config.yaml
n_layer: 14
d_shared_expert: 128
balance_bias: true
router_z_loss: 0.001
lr_router: 0.00142
norm: "rmsnorm"
norm_eps: 1e-05
beta1: 0.95
batch_tokens: [65536, 131072, 262144]
dataset: "wikipedia_en"
Below are experts of layer 3 (counted from 0) of a mixture-of-experts language model. Rows are named router (the router's row for the expert), gate (a neuron's input weights, with its number), up (a neuron's input weights, with its number) and show model dimensions 80-159. Each number is 50 + 12 x the weight over its row's rms, rounded and kept within 0 to 99.
After each expert's rows: a language model's description of what the expert responds to. This comes from a sample of Wikipedia text that the model never trained on.

# expert 29
router:53 38 42 60 43 44 29 35 31 61 44 48 44 50 50 32 64 31 88 56 56 44 35 70 62 62 47 37 49 36 59 46 51 62 46 37 36 44 61 75 40 39 53 38 51 51 36 65 43 49 71 38 45 42 59 30 46 33 43 56 48 54 52 36 66 64 71 47 55 57 34 53 27 28 62 36 49 76 57 58
gate0:40 47 49 50 59 36 73 34 29 53 45 62 75 59 81 47 42 62 58 25 42 32 49 49 46 46 51 41 40 33 65 54 66 70 55 40 48 45 48 45 38 43 48 50 62 39 64 45 65 45 66 43 37 50 71 41 64 43 37 38 60 75 58 51 41 28 60 44 48 54 53 48 36 53 52 60 60 62 50 57
up0:39 48 41 43 47 52 45 71 39 54 42 68 48 49 30 58 55 21 44 68 59 53 27 37 50 53 33 62 40 45 59 36 63 70 66 70 33 51 24 23 43 56 44 50 39 46 31 36 38 56 54 44 37 74 41 64 51 31 42 51 56 36 58 43 45 69 55 35 66 46 59 61 42 58 56 50 62 33 65 62
gate1:61 48 55 46 65 66 39 22 53 43 38 52 66 46 40 52 55 50 62 44 34 63 51 56 56 70 48 43 43 44 50 56 27 43 44 58 47 44 59 43 48 71 50 65 41 29 36 57 56 52 60 40 48 44 39 37 71 46 61 59 54 63 61 64 39 28 68 41 47 68 45 44 43 45 60 37 49 67 59 49
up1:42 46 59 28 51 33 68 36 53 46 70 48 42 50 53 61 62 43 38 42 63 48 48 57 60 39 50 61 44 51 66 30 61 70 40 37 55 59 62 57 63 73 68 46 59 64 69 41 68 65 40 52 44 46 52 34 47 44 47 48 45 49 37 36 60 21 44 60 62 45 37 66 45 54 37 49 46 39 51 56
Sentence openers, odd fragments. Capitalised sentence openers like In, On, However, After, There, plus word pieces after quotes or hyphens and LaTeX or URL symbols.

# expert 31
router:49 58 54 63 55 40 41 59 33 64 64 39 27 35 39 68 52 51 69 49 58 48 45 62 62 55 40 58 34 57 50 46 54 59 49 49 58 64 46 53 45 48 45 44 54 23 43 71 67 52 65 44 71 63 50 44 58 50 45 42 44 52 41 37 77 74 46 59 53 23 44 58 54 48 50 49 45 76 60 77
gate0:67 25 32 59 46 50 40 54 30 56 31 56 33 46 32 35 61 48 39 42 49 55 42 60 50 53 61 78 44 38 40 59 59 61 52 49 65 37 51 56 53 47 59 48 17 54 42 45 54 56 58 52 58 32 57 42 48 31 54 67 53 60 35 40 29 53 76 41 56 50 49 63 58 39 72 40 55 64 57 68
up0:63 28 49 55 39 36 58 47 52 36 58 36 43 36 43 42 57 36 52 38 63 36 44 73 51 59 75 63 67 43 35 51 53 36 55 39 45 70 53 54 51 65 45 67 42 54 69 67 66 74 35 57 33 55 53 55 33 60 60 51 42 45 54 55 40 59 33 55 62 41 43 64 74 29 40 65 47 59 56 53
gate1:50 48 55 45 49 60 49 41 31 43 60 50 56 51 59 63 55 61 34 39 55 52 47 68 43 34 43 61 44 52 38 32 60 64 51 43 37 67 55 45 62 46 74 77 43 30 50 58 59 57 63 52 21 32 57 54 38 45 78 52 64 57 54 43 60 70 53 30 55 74 50 43 64 53 56 48 34 49 60 47
up1:24 71 47 54 53 56 22 17 48 29 51 52 29 40 44 22 57 51 62 51 50 47 49 55 62 57 56 76 63 18 48 46 47 50 48 36 53 64 67 43 54 50 67 38 65 57 70 40 48 54 59 52 68 49 32 51 57 42 45 36 49 48 49 77 55 52 46 43 52 65 60 56 52 58 33 61 45 66 36 43
Hyphens, dashes, parentheses. List-item hyphens at line starts, in-word hyphens, en dashes in ranges, and opening parentheses before numbers, as in four-year, (202 m).

# expert 14
router:60 46 56 59 31 34 41 33 41 56 34 30 37 48 48 69 62 52 65 58 42 31 45 70 67 13 34 28 44 42 54 30 75 58 37 34 57 40 54 52 41 50 41 47 47 35 43 78 70 57 54 59 61 44 64 52 55 49 44 76 41 50 59 57 54 59 60 39 46 46 31 32 48 50 61 38 31 70 54 60
gate0:49 45 42 51 45 35 23 51 65 64 71 48 34 60 46 64 75 48 53 37 35 54 47 41 45 40 49 60 51 49 44 52 43 77 34 35 62 55 18 45 67 49 44 26 51 57 50 61 40 55 48 49 57 32 60 30 39 36 42 53 49 65 60 57 43 41 58 57 41 32 45 57 64 47 65 50 62 41 44 54
up0:52 54 40 61 65 54 52 41 55 33 36 19 54 56 48 53 67 47 36 28 56 59 47 65 56 53 60 43 51 52 51 39 44 40 58 60 60 40 40 64 54 45 42 42 51 46 31 71 69 44 39 49 65 47 71 48 68 33 38 71 56 51 63 54 58 33 55 39 57 36 31 72 54 49 77 45 51 56 47 39
gate1:67 55 53 31 37 71 31 32 36 54 50 42 68 29 38 50 61 38 64 41 69 59 39 66 49 32 52 39 26 37 45 46 56 38 41 35 59 45 51 51 45 47 72 39 37 72 45 53 67 54 51 31 52 31 48 47 38 45 56 42 46 36 34 49 38 37 60 54 52 38 67 60 50 26 67 52 52 59 65 50
up1:51 58 64 53 37 43 64 40 53 55 58 44 61 91 50 36 16 33 28 51 44 51 56 52 64 65 65 46 41 42 62 53 53 38 47 50 54 65 37 52 32 45 38 65 48 43 55 48 55 45 47 47 53 38 54 56 53 50 51 55 50 53 70 48 53 72 51 51 65 60 50 49 62 67 25 44 52 51 51 60
Generic nouns, pronouns. Common nouns after the or a, such as form, family, species, brand, and object pronouns him and them.

# expert 16
router:54 47 54 49 48 40 48 34 38 69 67 39 37 65 46 39 59 42 67 55 45 35 36 52 47 33 49 47 42 47 44 44 55 54 27 30 57 64 58 55 52 35 32 38 49 46 29 59 50 40 53 61 39 65 42 45 46 38 36 68 51 68 68 50 56 62 49 26 48 36 21 43 42 36 61 43 53 54 61 75
gate0:63 53 64 43 50 30 39 28 57 59 64 48 51 32 60 75 71 45 67 46 42 44 42 63 39 58 45 54 47 52 57 48 33 43 43 53 79 24 41 25 35 34 52 65 65 50 60 52 42 38 41 44 35 62 31 49 47 63 50 43 57 53 40 54 60 82 62 52 52 38 61 49 46 42 58 59 64 55 53 58
up0:54 43 63 48 51 52 68 67 60 44 53 66 23 55 67 50 76 57 43 40 45 39 39 52 42 40 52 50 44 46 50 97 45 67 43 32 43 64 64 53 54 44 64 37 51 55 54 46 53 51 65 58 50 48 45 46 68 63 54 45 49 16 51 58 52 43 42 51 44 41 55 57 29 49 50 33 46 46 47 75
gate1:30 65 37 50 50 42 57 54 62 43 68 59 42 48 52 52 45 50 52 49 70 56 69 22 50 57 60 61 54 54 44 57 46 47 49 45 44 71 68 36 61 51 46 45 51 54 66 42 20 35 37 62 60 53 43 33 59 40 61 59 61 60 51 62 36 53 37 57 54 55 48 65 40 66 44 43 52 49 55 63
up1:51 44 40 48 18 61 34 40 71 48 48 59 40 51 22 68 54 47 58 65 67 36 63 62 48 48 52 86 54 55 58 55 59 32 40 34 44 59 29 48 48 32 51 36 33 58 57 64 54 52 66 56 40 27 50 51 50 53 51 36 56 52 78 64 25 42 56 76 54 55 33 54 58 27 65 54 53 51 63 51
Proper-name modifiers. Capitalized adjective-like words opening proper names, such as New, United, National, International, plus $ and coordinate markers in tables.

# expert 6
router:49 19 32 54 18 52 48 42 39 56 69 46 21 45 52 30 44 56 55 62 85 40 48 43 66 40 38 44 29 52 68 42 68 72 30 45 66 60 49 53 42 49 30 36 52 39 43 58 64 56 58 35 50 57 60 41 39 47 64 62 37 51 67 68 66 49 53 57 64 33 39 53 50 35 58 34 35 51 59 53
gate0:60 51 52 14 52 42 34 45 59 25 52 46 52 39 51 69 53 51 72 37 47 56 40 52 43 67 51 42 53 49 70 52 60 18 39 64 36 39 47 35 34 48 47 49 72 57 56 44 55 41 54 58 52 62 28 62 63 51 45 59 63 41 49 58 38 46 18 50 58 51 54 54 60 41 42 60 39 37 67 54
up0:46 63 27 35 43 28 22 63 53 56 47 53 55 75 36 43 65 44 62 55 33 55 42 50 57 65 60 81 52 43 39 57 63 44 40 63 56 51 34 53 38 47 53 51 71 19 60 69 40 47 55 69 74 46 46 52 32 54 36 31 43 61 40 72 57 85 65 66 46 78 47 36 51 55 35 60 45 36 53 44
gate1:68 39 47 39 41 46 54 35 47 27 49 43 68 48 56 35 65 60 56 52 58 60 47 45 51 55 33 40 55 48 42 49 48 54 55 51 60 69 46 59 44 49 48 39 54 39 52 58 56 40 42 62 43 55 39 21 52 44 28 42 71 57 75 24 62 64 30 44 38 47 59 57 44 52 38 36 39 20 63 46
up1:43 48 45 42 32 50 49 42 42 33 53 46 30 33 60 55 80 34 56 41 50 67 56 52 32 28 59 50 56 41 47 45 47 66 33 32 27 55 56 46 60 53 48 42 71 58 74 54 50 53 42 65 28 34 38 57 71 31 53 43 54 62 49 38 36 75 70 50 61 34 58 45 58 43 62 45 63 44 57 48
Directional words and adverbs. Particles and adverbs like up, out, well, more, only, compass words like North, east, plus verb-ending pieces such as ed, aked.

# expert 4
router:43 56 61 61 44 42 46 35 35 57 34 50 12 38 42 32 42 48 81 51 46 53 48 53 64 55 48 43 56 56 51 38 50 54 56 44 46 53 43 85 46 52 48 49 59 36 53 59 60 41 41 54 46 36 52 49 51 57 29 67 52 51 40 62 68 56 58 38 57 38 51 53 49 34 39 24 31 65 64 59
gate0:63 74 88 71 47 45 40 43 35 58 47 54 72 63 48 40 25 39 34 49 57 63 40 34 42 40 50 38 49 57 44 40 47 43 61 35 48 67 51 50 46 32 49 44 45 52 69 51 54 48 49 55 52 57 50 56 46 44 47 59 45 52 36 45 50 46 57 70 36 62 42 46 48 49 46 34 69 58 35 71
up0:42 63 42 34 31 51 59 60 60 63 83 49 42 28 69 63 46 49 47 44 50 43 45 59 34 39 42 73 63 45 59 54 49 54 55 72 51 52 70 58 48 53 64 62 43 40 58 46 55 46 56 61 63 58 38 38 43 47 61 65 46 39 23 33 42 55 29 35 67 30 50 38 63 66 45 46 35 50 45 39
gate1:42 69 56 51 28 38 54 71 55 56 80 43 26 43 42 59 51 67 55 41 51 45 47 41 69 44 45 56 40 41 61 51 49 58 49 57 51 43 76 47 42 69 64 50 60 66 63 57 45 60 57 67 20 59 39 52 63 51 64 62 35 19 55 24 74 58 50 68 68 44 45 51 44 55 61 32 39 62 40 46
up1:39 62 67 72 47 42 55 59 59 56 60 47 40 31 59 50 61 52 53 72 43 47 59 51 51 66 52 39 55 47 60 50 56 53 48 48 41 46 41 47 53 62 64 71 42 41 50 57 42 62 49 68 24 62 55 56 54 39 62 70 53 53 38 33 96 59 42 58 68 51 51 40 62 63 42 48 53 65 37 27
Single-letter word pieces. Single letters or tiny fragments inside names and words, especially after a hyphen or accented letter, such as Ethe-l, fund-s, mater-n-al.

# expert 0
router:44 45 57 42 28 23 43 47 36 63 47 36 44 37 36 55 67 51 57 72 45 39 30 58 46 48 41 35 50 55 52 36 58 63 44 39 48 57 50 66 48 24 35 52 58 57 53 56 37 47 73 56 51 54 64 37 48 34 47 65 40 61 52 46 58 74 55 53 76 23 32 39 50 37 36 47 18 65 51 60
gate0:62 50 53 54 49 58 56 61 58 55 46 54 57 40 38 37 42 55 52 59 51 49 62 61 47 52 48 46 35 74 72 34 63 34 61 73 42 57 34 51 38 26 65 53 39 61 56 32 51 28 30 43 44 53 21 39 36 57 43 46 30 62 53 48 51 62 54 73 60 41 54 53 77 49 27 34 55 54 51 66
up0:45 67 60 61 57 34 64 57 45 68 37 51 45 41 52 58 71 58 30 50 51 50 50 57 40 59 68 19 54 61 48 53 42 62 64 13 47 76 50 58 39 48 37 51 43 29 48 32 47 51 50 59 65 49 59 50 44 39 55 45 52 47 43 52 46 62 55 57 60 40 81 48 34 47 43 46 56 44 52 32
gate1:32 42 54 45 29 53 69 59 63 36 53 49 66 60 31 34 52 46 32 58 37 64 35 44 46 44 58 58 57 72 60 46 51 39 33 42 51 62 42 34 40 52 43 49 59 84 61 44 63 63 62 47 36 17 58 40 45 41 43 30 62 52 58 66 40 51 62 66 73 56 49 73 43 52 58 40 58 51 70 56
up1:62 44 46 55 56 66 46 48 36 56 65 54 31 25 44 49 58 70 64 62 49 57 44 61 47 57 45 42 49 41 37 68 71 51 49 29 35 09 69 51 61 48 61 39 51 47 38 34 49 52 59 54 71 45 40 44 51 47 50 73 41 76 46 50 72 46 75 40 31 27 44 41 69 60 51 49 46 45 40 45
Name-initial capitalized pieces. First capitalized word piece of proper names, often in lists and tables, such as Al, Mar, El, Ger(i), Tri(poli).

# expert 13
router:55 37 53 62 43 40 54 52 37 55 49 36 31 13 37 55 36 37 57 65 54 41 43 36 59 45 41 32 49 33 50 44 49 46 44 45 62 55 38 69 32 48 30 45 57 40 43 49 57 51 57 42 51 39 41 50 61 26 43 53 47 39 46 51 40 48 68 60 58 59 40 37 49 51 59 16 56 53 49 65
gate0:43 53 66 31 70 60 62 33 50 55 68 44 65 32 36 53 48 54 21 62 52 63 25 67 55 43 76 52 56 56 39 70 46 63 69 23 47 71 53 38 53 26 67 61 49 57 45 44 45 55 32 34 49 56 43 37 35 35 45 76 68 65 50 37 59 64 50 45 50 56 45 36 52 41 36 40 49 31 39 60
up0:45 55 79 40 38 40 52 45 48 57 67 61 58 35 28 46 53 52 53 36 44 52 52 48 53 58 32 52 76 67 71 64 60 50 60 56 49 62 49 35 79 54 45 70 55 36 54 60 53 65 58 56 61 44 37 38 24 59 46 59 63 51 34 72 55 34 38 73 54 35 64 41 45 33 48 37 58 26 43 48
gate1:41 66 58 69 45 38 23 29 42 55 53 39 41 43 62 50 45 56 45 60 44 28 28 56 55 57 47 49 46 62 49 36 41 44 33 50 43 54 61 59 62 52 48 34 50 52 48 55 55 24 54 27 57 37 46 45 52 49 61 59 57 69 62 36 63 74 47 35 53 51 60 49 51 71 33 63 63 60 42 58
up1:60 53 51 54 40 28 56 64 59 50 63 42 65 41 79 58 66 56 70 51 60 53 65 55 38 53 37 57 46 31 46 72 68 47 63 30 65 42 49 44 54 47 42 68 21 57 46 43 44 63 44 64 57 72 49 65 32 45 44 86 51 55 49 47 68 51 49 33 31 65 39 32 38 48 37 34 51 59 32 52
Sentence-ending punctuation. Periods ending sentences, closing quotes and apostrophes, and the word to, as in SUV., Vol., d'art.